{"n_layer": 9, "n_experts": 32, "router_score": "softmax", "balance_bias": false, "n_kv_head": 1, "norm": "rmsnorm", "rope_fraction": 1.0, "tie_embeddings": false, "parallel_block": false, "init_std_o": 0.0373, "lr_head": 0.00756, "grad_clip": 1.0, "final_lr_fraction": 0.05, "steps": 4323}
Below are experts of layer 2 (counted from 0) of a mixture-of-experts language model. Rows are named router (the router's row for the expert), gate (a neuron's input weights, with its number), up (a neuron's input weights, with its number), down (a neuron's output weights, with its number) and show model dimensions 256-319. Each number is 128 + 32 x the weight over its row's rms, rounded and kept within 0 to 255. Numbers have three digits each.
Before each expert's rows: a language model's description of what the expert responds to. This comes from a sample of Wikipedia text that the model never trained on.

# expert 19
What it handles: Full stops ending sentences, decimal points inside numbers and later digits of years, e.g. 927.60, vs., 2015.
router:133120108065099163159150081090100084137095155148081162163094134087142157135071171133145134053092087102137181127132083125100089140143101118086069148119175058173078139117152101137098145066172170
gate0:170080119115094177140047121155102128104079131110123158184144172095093129194123160142126191156113107164122165143118143133149140122134100083173069097085136097101203113112103165108095174102145177
up0:090199113162187090098191115116138115128081161086160157110103129163142120039151150097098098117133168137144108164093144145066108150107117133106201144160127087140066158116146069155129065134127153
down0:115153114139142091117128139071187148184110098170133052091079127077101136105090184116101179146073152128129175082025144163059071124171141110151099150162151119112076064148097111101085148061089106
gate1:107138105088150087057148121109165113118088107134185104133126146152109140103175156167105099187114161139186113134110125151049101079119160114151141157112150134105127164133131151099076106177133088
up1:119137088099102171143135098078180154150110101165134087113128145085112054100167113143122111193124124131105147151161154109080126112125126109124101156176150137126109193159096133113127126097067159
down1:144147076157164154171109126130060094116184135091098160103132131130129072153117083056151129120141088134053138104150081185108132168068087141064179104097087143120076106141152133097174102111158151
gate2:146153120160123081110149085134089122149107147145079165136196177056156124167152119084103158139172079113113117079073078093160127109131118167137161114100154102093162142142104142078176190119103104
up2:149125116099091178121134109203168115146170116149077124140104082177085099091150109166097137147143189144103112138142154098106181146171151028126146124141127161163112100096176116130128113166143180
down2:121130133075148117183164158118155126106146115137168114175108146179132091056157148140067171184158098139124125092135175152080107111130156128153124134145121136139112188096155152186111105130098147
gate3:132113134116154152116105118162131118153144209160101110099116122146147144090124100090067127086130167105142159157058098196129136173105128155135181152156106157183109186091141139196127152147087102
up3:149166151155152119152110167107116162093134122154152082086097100104157068087182152116111163074097197085068189136128110145174192123147145119125205181144101087180130127142111090185083104114146111
down3:136132099183169166132063207131147098178194104146091115139184088067109119107138123108063116156183099188115107150149139123169152080172157158161110192112110182141181152150112071112120113126112068
gate4:104088119184151110087147122096147125124118127140073101134109134130130159117099102105060103147203146168116064141096126162151167114173117102154109084090192130124125107140119151107146173132086135
up4:108107158168149119129112144116130120152106142133113116121102089136143146115089123080136098123138164150112050165126096210133132129120120159129094115125189097152134096132181114164113108102115187
down4:133173118123131133130113079122161099151096146114136077127131114087163096104142161126144109118076111139105120143145122177181130135193045136092147135133161059100129145113137114121141094129175079
gate5:098130092096179078137122116145069157100092116188154136091079138149156129169144115130082106146137099165100147177149121119138134133110134093136144102072076155143159102096125145127208129157161134
up5:142121145155098147149153100157168119146122142116103120152132086103108188137109126135161142097111195041106134126153154168144077111113108171135069158099119081106120146154129146132100162123138096
down5:134132150135176097141173117128126095106132122129161150142087106075120188113132115122183124156139102167119147136187090156172055108106121101039085094125136161131130075087123186092128168079125140
gate6:102066141149108129120141154128091127140135182095149154161123192109116069143081121150145156105080083125071151122164110124177081148172124155117103112136103163134125119169126169172190208147066084
up6:154196150072171091135104137138151130132165077114104106107127078118149087146167167092137114172166223107121146107178160122118118160153156103143151187096109188115159092112133116177131036058163118
down6:174158154100176165133098173138155135176173148139149062080133124130158184128069144133105174141109117091145124126099113165078092090111141095086128189098117077112067109141140154151109104138141169
gate7:167105145117158146109147117162087142149158063142158085132181122121075131104033103174112125107072165123094110148071060121222081129050098098139140145126125168134133180095134056162151071126146090
up7:158146163130079133119149077167120133177145110120123116135160110118080151132107125107089145052129112073124114145050050115140132142067117103144118112123166129112106188109153101149075125132101116
down7:114079126129184176139139151125097108105066150111129188153159146019140181156130187109132071034150131098109134168071118103090154168096096083145144084147142114134123223094143111108134144062106083
gate8:065111144061077186168103111152127117133094159126094156140116138057076122129148139160103106159085131109132110097118108123152134078105094155090118124103186121082124053130190116120108105056146163
up8:093174097103092192163152103155109066092096148119133164120132142049083117149148130163119091136129136137173130129122123082116109159118102128134082128091192100109149081143188104130084079043130185
down8:084072099099123098122074112082186128185179128130187138133108089160138111117104113116104105111124134122105106121085145119187149100145122157060127216114117176188149117131125133069117084172113147
gate9:147097134080148138136148152168146136118184056121113058115160149107142150126121083095064153107110113174180152152150083155072083089069203122084146136048145116152132162099107167149140128164129153
up9:176121139082150144155194117176136140111198073066131099123139120110136154122128087113068145112146148180211164168152134129073087095096190101109138148071151100137156174094133152124103112176135126
down9:116136090149116151143165140109105111182096174101145179080068143146118123090128087165143178108136126100149160116143109157134131170124111130101105090192130090092113155180151153162125136158166124
gate10:119145180155102111096129112141080139119111175164198117127120103106109119151123098172110128095090120144173092168123091160119126049080148124094167118160117122152119143145125117128155065102159108
up10:125139090142137096143154134114133155108097134147150162174087090116141106164129074130113155113203149157101117119151180141138126134156140120082119133132132176144176114127104147100066162099129104
down10:139152160151138148131086105120112089173069148110139121159121117094103157118097092153127149108063111091172150127161113122101141141116062141070176139150225130160119159105149070145095179170144103
gate11:117177103114157181208179072120140106088137176149113179108154105089088118124104102123113141127127082135113129175195084115178162121115092173143094136107169173146164171095091172091139125138127099
up11:125101133145111083033119185159123116165111105113153098133115145188172119118133177159137119139115151136149125068073170108104076149173150109117149112172123098101107080164151072139108100147112108
down11:122144076108153121129133124170094163142141109123156155091158125151078152103123160130154121146192195133121077149172144130176191138098144137168105149131091163085116094147102114146115093201123108
gate12:157118181117151058112111101153112084159134124202100120172099106141122140180051146158165186106157109105103130156137136183057097138131079082187134092097093143147087141164144158198130114120122126
up12:110142124115102161124142125139136147088162086059159101118151139119154113111141042099133056107087182156139169150162118056170147120121124151119147119129145116134189138151101106064111175074099126
down12:255127056116188135079115135141139148107182106146179091113166162094153095159144152134143159142183086147085169173112137127128118097129118118142106127051102123142133167152108183151148111158129129
gate13:086166118140138126136129102134129108128145121153112155162104159130127123167146118110137186142130139069106149116117208111093083173169147056135108114148157162152172142105120134159130163226133182
up13:085168121122118132115136081161184099122172138173140179114091093122148146182128135111156149117119156084102174156120190136139100149165158052086119109136124145168144176095106133141142155191135132
down13:124181093155052097141162140195115105149132090085093168147130143056100123101080137111118132134076110146210128137109093170167171101133114188096148134171131098158085071128153077098133101146157150
gate14:073094125098071072093172086107147130088145178149136143096148112125118095092152139140169109116118104074154039074115094123107140135124155082148143122109156174122096125134150141074097116133060114
up14:149153105153176161157101190159114114168098116092133112165131144090127106158060115140113164186085157153095208163139112165138118143170095133120135137130096130153152201108149125145166152138173155
down14:132159147147109097121099064144138150110195143153124106122186152083044124106143108158169076138187125123136078155145096107107101164092078123107138120150080102127133155155152134129125159134081148
gate15:129137145077123060135159162092090108153134107114058128076178163129157127105127105111169103156098118154177153144130112124111088132126106095135196168170116152164064073097173122091108153139113102
up15:118182149116133131080113108157148120155171133148100139115155144128133098100144118179122112129084049157100117133122165121183177135172100088145101139159168108126139111131134106101125156164114148
down15:090105081190139090085062140156092149101119137105125092160099084160075105104173177132139089133125119085104115136128170085131111110114133160157086090118126117124126108015216120169142125136136109

# expert 13
What it handles: The words that, the, this, The, plus first digits of numbers, e.g. up to that point, because of that, COVID-19.
router:115159089140160175122097141145146149150019170133150122114178089113129155116117124103163132157136156083104126110090081133097117044164100083104087129142113122156122143086138148092123103123092129
gate0:105097181099145098170146153095144094147187118141127142113139128118140113126126137120105084183195123100148076119107157168160132165112136153125104153147123083113190126131110149170089114133146136
up0:165089109065106115109148158182143111111145134120116106144082128136102165093165107119170127140129102137170108145130136103145174098175142129088142076093140113118065125128063127143110111126152140
down0:140161119092130140146119134125135087155146064083109147162124112165109042204122125100131096095158122125139072143155136149113136086163098120129172130173096112135152178139144096140157145109167152
gate1:177080157105156134157181142150096124102083125162133124097087155129100140173111128152137147137093141079126099156141042131157117119132084123185162140162095057123134160159155116144096115158084137
up1:116082185076103187126129133104129138114190047105080203122075125176116132130106077144131120158101081081089120169149114115113118063158101055139134153155135130073134152143142156173053168058092156
down1:098167136155171111165137169158102138153130119120067126137161100142107117179146073138101136108158159116155111076183118136069107147148103086114113065134152206082161164065144123099178136126130136
gate2:191144202138118099122111123170174114084195169064095134130104085129086119110107108117089155141135170128107152151130182082136169138121136126115140179072039166156171151185086094083109035141103166
up2:152133125139124066150157162137143113093166161074128099098120129138103159125111115092106133182183183084118185187080091116192117131137081095133131176108093170150096145130108069110139170131160159
down2:099110115147088058158145189087125109065111131148167099063074146134175137149069113177139115148165063135117139093104132205118067150117077090147100140211131126158116195143185102187167096115165123
gate3:090113146127128127128122066195096220159144195126153115106127115155127047126181144120081120081135096111129078126111123095090055122114075163179121192133138127152079116116109171143096085119114170
up3:108123115143190114168128096136108181168120105108098115123141163153085098113119124128081104106152084156137087126122111120131137135102155111139096187136100125107095121135175170207098117146090178
down3:127143105152172070132115094120146075123132063095119051159127189086157080087153110154120137093092093113143189127066152159124075156154150145094168157141111160138117123125113169144149174089128124
gate4:166205147114131136129100118083099155073089149095105139113144117130103084142218148088105095139134116103199081084146102097130109110129152141129081213149141160116144189083136105130175116115143192
up4:114103153119097174043101199172148116130074133177159089154133110053142138131131148214172182142157054135126113176140144122130106086143129136144100102110095106109112096091124086152128156167149083
down4:118173135218170118153110161101106056136123042163102117154121164125103066161108140124130127144129113085113134145128069158145109158129079174125120079131186055184119123155081119190154132117148225
gate5:153173169130093097103134106200133149116121170111186092097087131091108091194089144189154094110077156075110079140115161139138145053168130136134116118167155105093160179172130169197137155114107083
up5:136131128087102158121138184156152146134134143135157111142120094194158142134140180115148161189124148098128076127130113140124124058101159115162134106178119135102146057117095136154126149139205129
down5:196197106077087104135141140163135132135131183160160117152122146152121164130127110137139177121168115140131137148118101102223068115085153127117099119142157145095148109158138133186134162133134093
gate6:137131104117121137166132108218116159118153070166154185081139172070097128156120133173073119124140108095178139159152102157132146122184073163153177248106139099123071132112181153131115128173176158
up6:074109162064175142162156133102219157094135111125135100092166140205156172133134131145163176133097053174108107096138140133146069110087165087111124102094094123154074109130222103124164069089141158
down6:056191178105118161111130129106127168122165060114102097130084095115125128138159165108172183065078118157175137175152154107092136112115187179147072138153109144122133117107035150105106114165081099
gate7:111189119161058163101113107146121109165116118110125118197020128136169095168095113175102088141179141150152152199159180171096086171122115154125081135144123105063118134150086137089146093097152117
up7:114166101145083137142162094132118106160114123085138155160128083166148171141140089111171154079158142126119147150144130149165118117144105110164059147148134087144170164180090135143139131092106137
down7:113156176126133169141105146139105052108196159146135070109088143133068081181158115129136093126102124147119088165098150120106136087158156107136074087154150117068084146131123144144129102134091090
gate8:122132182123093145160153062124117099158108154117134107108105103176153156140076104129105126193138126118085108088102171117140152120097100217116107167121186111099053105165104185113115149132150137
up8:143160104169097077135132087150166116064111077135113163168151099130154090168139166119159126127202111170122128176093101163105079130098150119124086110139133151186125115131104091140217205145222137
down8:141119108095160155123117150179119068132062114138062143186115106176186064168143099142136140133107157193150131112091092162150127095097083112156086092129147131166118073150124113159116126096075109
gate9:151128108151088177099121160159115168117118136120145107114125092127142098069147153180109080077160062146106143122167087095165161135105198119149118178101144113099206143165183167098149134098197153
up9:089112118112083115098140104097138183096138095135161125126110110110141142164152162157130133106132109099094101146124174113148117127158130120147046155097175188149154096141070176129133142156177076
down9:070103118173146119118140137202118186088090073104149155138123139017129092117116101112135113104188113138116140215126089145096158186135148132158156104115142134179117105092210079127153120093151097
gate10:127120139061100109093143190128123051131071102144109112153186192166125101086098119110175082136100150173090144098105139093115135139058104080157144175130085037140156076146137153100116162142167168
up10:128170140083105139111115181067162165148108050162159114194140155109135139176074093136108115178155143159127127121135093099108136144060094101144106124140172139161175131084125132143085143092102126
down10:160123172181175102138168175190157144145118190117108187120148122198133141168164066138128172123144040095143125160143108124147126099148182120156092136151181138142144111059071111139187090161062120
gate11:113141136055108106093079168162139153158135098123130138136119161100071163125130112156090144080113097150135174135159120100064130124117183077155142163105094129135180087089151105111109091145172136
up11:155146126134112158107155114151098101137129126165145112080113088102219103104104176161136144109164128163183127121035102148159143140115125160155090161124147183114151157189092141137124195102055113
down11:122142119160120051102128203110130122164129145134111118119134115154131152151130083085081152122109156173103188130122116148194107120081169160112182168132099192141144160101082171125149134161133098
gate12:149128105169114149094084174131140111097077111110107113144133143091165091128103110152076107101152120104138139161142109215161109142120131176134168166101204141168122135072098109100098108116141138
up12:123046137141181142133054142115125084078098159077125137150042130108132171160144124147108168154096093132107156179162154152119154156158128142159074129089119168110165126128136104152106120191115143
down12:139141111129088151172125105137125176140129099061115143120089140114128145103121102135159111060068113182124128145162127115118095103100095055079208107114173199183092179146152129133131143143104158
gate13:081168142120096109136154091097145114141144137123161137148044107156111122156098170135119161126099080139077152134184155142094190089139135166115105174147128075137125145140115132139093145182124159
up13:156159098186156145107095179150076190104137085131132127117161160075130150129205129107095133195139135117113053125098143097145059091160088111137144123124101122146097157092068112084094153100127116
down13:111154160094107092110082135116103143197126088108084161099139106129123150158135126128132097100145149136084081112127120165119106129103134075040167160091134189149149099166136102129115137088214114
gate14:143175147162083160106152109129135120131124144169103079144172122191106085156098091125084137075186100173130102172166122120099051116130148088156153131137112139150129112114074132133111103124171187
up14:117112133126140146104089127144196116129172104125160134127137178088158124052129065154114133135116181130148112116122079190174041121106140144135103054112138103139120134085160099171145157141157111
down14:098077112161074097165122125173138137111090136079142182119143117123152162109156108086118186105110100155150103151134129079170093101120045123118159110113137083079095170155084114085165090133190160
gate15:101135157160188182112085136158179090106089109121115034123140124174096133051082051177120096159142134102111129090156200119125111106139113133109142143143180127139129075114095127080109063100126122
up15:100094104165127069120155152118104117138090181075110169077114121139066153092141148170166097122124116132088110070204092124127152111081135138092143128132097116127116136147079102123131096125125108
down15:113083161141118093139098108036119154162086188149061129134095117130100154085129116167115120102116111105139129109061115175097170116141186172119171131138159180126108122136146147104151077119053074

# expert 2
What it handles: Short word pieces starting or continuing split words, often foreign names and terms, such as ur in Ecurie, ul in Mulk, Hic-hem.
router:171124114091149171126134114136196123131178156144193063159132119131169144118150120189102125165190094145085111118124112149094170129134079117144119136139140170148206140091077180106169133137106079
gate0:129160171139122164075130074082133120094156143121131120184135160140178049132135200128162120125181146101152096099141136121147130104099115161093136081198147163102158147117095183137158179094116139
up0:148096107133144109178114189187118130157107139151114134076136126115063211127112055152093148131053117131107153163101144145104108169160118127141113172055116065152118122151147074121081088164129108
down0:121096131138105086166117160176161117168127127131106137085111165120062157124141094159119166149079085140125178171157136106142175137132142096144135124079121056110138140158159105192100081149129126
gate1:124083105144174195146137201149123136199164151183122232119111100173107159103192152135131106149131072133113142119060132143108174121125162122136126159123167208093093136187125121129117161117090191
up1:094180140124123053090107081118121119073106104050156054109142186088118120140090057132130184096161151129177141134147113098111110111147095165060151097123103116122142150109131106117113072131175095
down1:121128160113116098138119057094161190168088137114084144195115098111154156125111107091138173050112126168143123156144122103141112134158164109096134079148142194175116181120112138103143138104112171
gate2:118171134186127139096113131181137170113127203169139146126075148129108099126122105182075076118143121146058229124147180139150110179108115187105131160114178158096076158166054129151143141117205147
up2:124137106139160129086091110152162126119127097127148146062134146166077121144135084182081092170105156142114118107133136143173123151073129181169096132094118142123062176182070096119177115152150143
down2:138120100137081137144190111142151139161095170134119179084163177184127165089112169161132124121084134169159128106173082131145127116139138149108131136207122116172069099149112099127119123157167139
gate3:118151100066143192179131141141165130134193145127173091148142168120132138116108104116162115126164187125129115145103131145034116145129129099178159166079101152091189135089158125107170120161117086
up3:144113158201122074091112106073106151136086081111073158098101082129112103133142134162112154091110058108155147133153131147218150128149120180089128090148178112127070117152101156180108115112137148
down3:100122157200089068137124074132167119140109138121110137135092140102076087168142177165128156180138032150131150145146112100136143132094167152088152087163114117168105152125047130112129099080200172
gate4:151063127134129151146140099099145163153155135030175155138178155163105186064137102150131101135118100140143162105080165123102114146139158141163082121117119097092139106103156161182182157161200119
up4:114075153162149181111123121140104160103158143117203088102157173154158165098181110148094120108137148148136163112115206163145102149138170166163094161080121115093148114127111170124158144115139140
down4:188078168179167107174094118091102141146126179093062134156123116153177154134148092150081176120148101108131150138143101092160183139151121130131104141109103127129121102186149189167172142190121132
gate5:135092113154139160129140128099196123140162063088147152146163144148097122114164100122119082166130068112150156125177122156148138182124108116160146124150123178116110063124103147085149161197138164
up5:108170148054161146153106114077076112091086171139100160093100098093090203109094115189196117103158159192064107112121148123111142100140182101048082095080151061142108110148175081165115132108170164
down5:130094140129053143114145143173126098133067125092097137052063116126165134101121219095139143151137145175133127130185117059094160097157133144102098091052145141139148171216158131158150107119093110
gate6:146153109092116227152146139166161094103185115133165144097127136122188094144163148133143087041135106133146142146146139137173189136171120155175143152109120150147082123135109174104067086101163086
up6:171165080125122073131083117088094151158119169164152161177152120071101129111133128128079210152137088111100137156104140145121080100098158071120152063148197130160144109116129140172169148132106201
down6:138132172118097183161108109123140182107137147105145085104080104095108124129140151110138140173125085163186150118141139100141114137105209190130107173137159098059142115159169131075156128136163072
gate7:191095144066128106109143163166096085161164160123122074179154058158158056106086166099118105127119055073109120121149126134128118101091053126075132136123168196158124145087109148181154191138108112
up7:181077142062113109135161129138127092118142132151122041179141078118114058125099150099127119121098091095111083113156157125134121113100049120107138116113154162129131135102094175164163205151108074
down7:102140113115067134155148181079122133193142125191056132146126132152127138136117129093186106157158119092125155173131133099137113161091098098149138071105115130106113164114091110158180186094103149
gate8:152115141084142099139154150160143179105182148122113101127141032128053098117071128125127156160128133147150135156119155112155113149119111071134145095180096149124191155088173100088169134076128106
up8:139135148065131106133165129102102140130140173126129108120161064131071120118086130149094180132080176105103106168157159085146115111147093066135101076203137132064154147092124083125153134098170121
down8:146139142123117140152124111138117149124186139161082139143160086108103087143093079114121143128118159100124162116128119066137143116118101100150123093200119144134176152081142119105176129105118102
gate9:171097160185146137153154145137131103145170069134131127162113161184109102157183146117143151228138106140128088155136179098121185126100126090080100085149142120150201151116137114156161157116150120
up9:121161106100078119091115158139154160100096157110133151123131103085155119141085135141126097052110161129169152106145080135168105113113161156202151221076086126115084071136103147082099129115129105
down9:109071100128121134180141125165135180091099179138136117131130085079157141081107111189148121000111140139105176128140109085102126187130126147166142175077143144104135117157122125107109139169144186
gate10:077174139072085101141108167110100207119151124171173113148142113165143200141130093159111086162090141129186113168137148147117131108120115148116148124129087069128139127091049130134109139068088028
up10:127129117135110149081059141100098101094148131135102143053114148121135176187159122167147115180179190197143154100152102149129103084134147125114152163134129079201135150094088130164139117108150057
down10:173110126168112120129066185126159174109192142148088144106074135115113115168164115141089174153168171161130133090135122111082108150118116117183175142110210149168149102137088155117116112067157090
gate11:090165156128107175210141125089177155083135119104170133114095161091100121114194112141074099142200090167111113153103163129150114124120126133156133138148094164159125126145075197098128153092096094
up11:148118143120132075092127183142082087140084127163041101123144107138087117139090139116168142139085108093146135097122139095057175155141124086124132108135171022089108132062198076158146119155181181
down11:154118109091180123064083085152146103175143103127129116134162093139159145086136148151133144161106145115144097103163102153093046132136134108103091081089142120184056165127132142160092095086124153
gate12:078187120143140134134173116111096107118132133137149097149126125084068100125184172121101155127137192084160101113099191119152052113126095117158135100201147196102100168161141132168155124188134129
up12:147091154165148136156100129178065136131108112144151099092112133131081057116120145098101139134093130145143103168114163123183087086105146136123121153128132100143074156178151128083076149130132108
down12:126130155136113162109119118060145142121115151199170141096135062109122130098194175177062101129118179067143080123147140129111117136128133146126096146164117190106127112101098167164108132153156091
gate13:139163150144065110133077106145187142099145098150110102103123150119096035079126077086079090138116103125139095120120129118154162115144102134110139162143126181171141104153124038079128079126131083
up13:117133124172139094095185113100181130093153122182144136104111120110165114099107120083070109142137088143106139133129100131169157145123084162153077194147058167201173170157137114101120097128116075
down13:121181076140157120171108127109117089143125130123060105178147133152102113108118136080156096134185111109178141153107085109158097088153125143126157119143153140197137188182106073126125126129141160
gate14:115104153134102123059092138105140066140144074139108167123126161132214110124157086116121133147211118109166146093163145121097098140122151136140107187081133117164111154094174116095132160116099126
up14:135127112130133073210138121172088174098117134061130118127118087152080119125092181179109099124138131117120100124077079195189187055161115142078168077179117158101147116153105146126140093125165109
down14:151110131155133173187085135163154127146121117124149104161153166155123151139143227074090109137104153119187165141038090135186125071120087150122150074177097124092169083136123029173129160109157098
gate15:134125159102103120136172075129203101106153143164127168156140164150051152139124135120154060114092080126095114161084203074093207148182109150099106117142126092100109067129128121117190130143050135
up15:097154141122090090108136109144157143114166125189149120172135178137086137155133141091155078120076128120083122188134191109117142175184145146093067146124147098108071096142147107107160130141050181
down15:156138134126161137085111084103152103131169119182134067135123088111154153152107148062131086155150129141092103111160156057098178157112126092196135157137133110122075153128119130141216158158159129

# expert 6
What it handles: Word pieces in quoted song, album or episode titles and the opening pieces of names, such as Ghosts, Messiah, Grac, Sam.
router:134075152136156085102124187111186120255152157145141134081151106136163119114128113127099193114150120153167110163068107148147139105134094161139088113109120158114132135154074178121142213199080119
gate0:124089117166086160165083106140138144151170119134119162114136140104151114139107147141094138184154121152149142157147091094077136194185170112157118117157180172110144095072161117132082157073075119
up0:135133103170094083134101107125159147090122077088104167061091163136150144106139154115099109196185187109115115156118137157096140154117168101160166167177119101138076100090149118163084169067117127
down0:162073126121160120119105090127116126141134071131113152113102138167188127145139158097130125132144201117084113221131121144137128149111138192138142190126121124138210114134137115114139074142087174
gate1:179167117068118134117146134132133128137164148141092122094096172129152066152175123114145151117109053132143131126112148125173121122079097096141125131076170153130128159154146099022123144179149069
up1:110140103120112165166128160124100149095075089102138144137142174120113129100096136141092066139154165108122194144146117115105075150146180113125157084125156112174118081142091129187115092075125218
down1:151099126121128118115145106048175112093100141173147194186104098084097193108128126138152117167159075134149113143113111129126128115113152114083090110143101080138138133149110106090119133109121106
gate2:094128135152176148199117118085095149144118083152123106125105194167130142089109140103143194109074155143102092151129150104134153108137144098085116136142085141159145116174128102151134181101140108
up2:163148122129086107062110137179144097129120162098096147117091062103139122177164114103136050093148087106091136093102110144117131123165117109152095139097108164087074181109129123121152091158112099
down2:155139120081172068123118132167112119095097118110155164090150126169131145163073101140114086102117097094151084111111150131136088162136084156181102168103119139108139131138108091163109116116084178
gate3:119100169112091118148104157141151130107171108133060142113097104170136104094148062186120099155121166100124165135111190118127095119058071130138153099123118134101149075129081096106090136094131121
up3:099104175144116144116112099197152106112142134130090127167133179123161118132154119073184168102080176197128134155077137127140146120114184144170172105094111176109136082153109130134150179115181141
down3:174088157173063126142126166125090199104164123180114100111116126113151179100099157107084130175191192130116086094117084169157112136128060120162215035150139160173161090141164087169099104118077129
gate4:137156158119166091120114118133119111126113141176153078214114146136125116158165092084145096165088122172167160130114222140163142113137171187175178148106135160078147127104125161115094155124165160
up4:151109162121144110124123070069150132098136114060145153117144217140117111134147084149107117133159169106107128092150083116065167130147091119119120110149129121136050150131129133144188127150155172
down4:129139175044174090129134092080099100071073103102095190105104241122128131140144107088128157083151138120132070096107099128124111125132109102142092107102139105114120131136115143168086132107101114
gate5:142144142170125095133135070129173144127156165126131111090133206139136137121127070139134143135120100127128141061112145117106150104139125141156122082155124164143095136157113180112130132164165093
up5:101145113088130122150099191135112073121105095154080129110165131111122099154101151080141110193144091150149083183144072090152085137132203108122160177112120091124157147085129082127172178132078112
down5:186087092076091125115156185060104145133124150112131110182117175176172126155137126136044113115124185081088108129138130114137129119100164138153130154153089101121106146083111163090149142147043193
gate6:133100157192172063124126127077150124107111162125141115147113107163143143160157139077138141108089141118131126088100121142152146114132132077128088122187109135174123154156124106122108140177113112
up6:109139146182134095146163158146128118111108186118117107162167176169142112157157076120100134069107078138128131121150093102156151147130129148139119120194122131185142125144180171139129104137101082
down6:086075198148131040156148119123129123134120126141127140133139214173092138128114155126156145113156110175087130099075111121128094124180146150109083123142137122135101170108101134118142165111148115
gate7:139111108095160147064124094109127118125109193133147180124103134154094084147131140107071155151083110172149063145113161098072167136119191151097095116143166178145199090076136113186114099125114102
up7:134092125101179153036183111140139087149135185122163112098101117185120095146165107151067106132124089188155109141142156112156143135079216183085101137111175213171162094069134155181166134137109087
down7:127123083126189124024123099116122149108132112145115207037136160148141112121138111158114080174086140147123058189115149096128121123113116087155154181209099100144108086072120118114156138098116162
gate8:083135103162142128172116136148067119179146105081175162061123118101155097121104122167099182090096107128135063163166221108129077117120159097157089184112158166088135098144109146094082118070082131
up8:060079114142178090156134082151093135157137097086157089074112153108183097112141107113114142101137098144183081133105191152159092084095160122207146151058138138131154094146144109121068135095083129
down8:130159141165173138146133154125141138177113042101114172096147140122104128101118118105143186188164060128144161139145197116169127157182139139096105117160071115066079163168085143227108120140128103
gate9:101162150160181114148155125141172119129134162060103130077148127059135132102126114163104119212151112117134161143111147143170082093079124113127113125110097115115160166115114134088111191093152100
up9:130093120120088137131130108131094136132105080191163128122143099200098132123058172121160103047137142135092084122125062152066144165129164108127112159140139161163096134157165156185077079200148173
down9:091121141087108138118072089150119114142140098102115133120143149090143172147107151170152172081116109108145166133122181133097069142131143050118090111077109175175111152116141155101122082142139113
gate10:104170138171118162167121116149049103142103094147115076193115137131134145128147106134173148139134081120198065067154145152147114187130078104133131126171204140103094091145143114077118082118134133
up10:153136162127112092114144138097219125133153136103109142078127150127094076172171131068090096160170132140061166168091106086146118078121170120162105172127086109124194155149086139138140117129130105
down10:176176133120171125087102133170137152113121152120139144090168088170167096086137163102113134100148141176100129177067148117152145164164123114192104196121123149106139146109121117143103145092173071
gate11:142125116176157128091141133145109166137146120142162155112222177142152097157153105147118127194131157129115109133119106108177145068192131064167142162106134137163175167111115106087201115120158138
up11:076138133088134162093128083093112079128135129115084090152112113130075159062165138099174153118123139184090174125141174115150110141100105086152095130166129115008206152140095144143102102162121148
down11:081083173127108122073165100097086132119128129126165084150121126046094137144173077111175151115202171136118074131126159143144180153111100067073105109154117123150197084076083119120152152100150144
gate12:146089127224097148120167106148107122106158130096122114145166114099147132117117167149136149142148157086140131125146013148102147102086137124073142166081111142090115095111131191087127180106115206
up12:087163119107106122175134086142096129149103077134134136118117128123146136133120064171132156125145139140134156147074104082144081067175143149101112159067126130147183112156177194144172106143110136
down12:121106203107123161166175126195133127081164155111094100109136086125083128147143081138086135089195097112113151098109167093166151077121045153165148184135145130093149135123139147125108115125167088
gate13:125134188157132163095091094168120093198148156154139080144089147122205177135118183121098104122102159091083102165154156101132154101155162095158069183114143106094095110144132112155159093123139152
up13:122115079090095088169129153087122150048088104098134179132179116121071099127174052150156143112138102171200156100146136146115105174095102149091203081139142112151177095126098163081100121135115068
down13:121125193148089102161098089131102106148130107041174177118158171113098164132149110122144147098131097102178114179183147120126083145096160132084229183150103146053139115139128102105089074122117075
gate14:089141118135111166106163148178112132165191135185185213105127128076179113164129122131134111100222075094083094105141137119124129106082080128138126157166188134151138162113102121128191201139186079
up14:117130138138135180084128117187088104170188123190183185105123135132159094162093129114152109159192120111088089097117150131133131079099069119158122155151180126147105171138146119143194186105167083
down14:158095127169076175098140163123128121121109142137137150125159116123158115141144114129114158164167157109116095120124107169158125048093109093129115118173117124118102124177154170132184058128081115
gate15:128147141130193152113108144105124124193118124094151118107143078146100103156126180116103137121142101126152119114117119098131121070155179129162138181073120092116131144132145159130120117178161097
up15:106126146156156176106122152105160079151119151111135098108155073176100105145118165127094127130128098101130071090076075108139119067156157127164147153105106054119126155164109148134155105176126133
down15:144122105161126132120133113138111107091117135134159155139139139162142100108124132172139074156089095096071122203166164134109151152140119098099105090058142136114055089100117097132132163126146136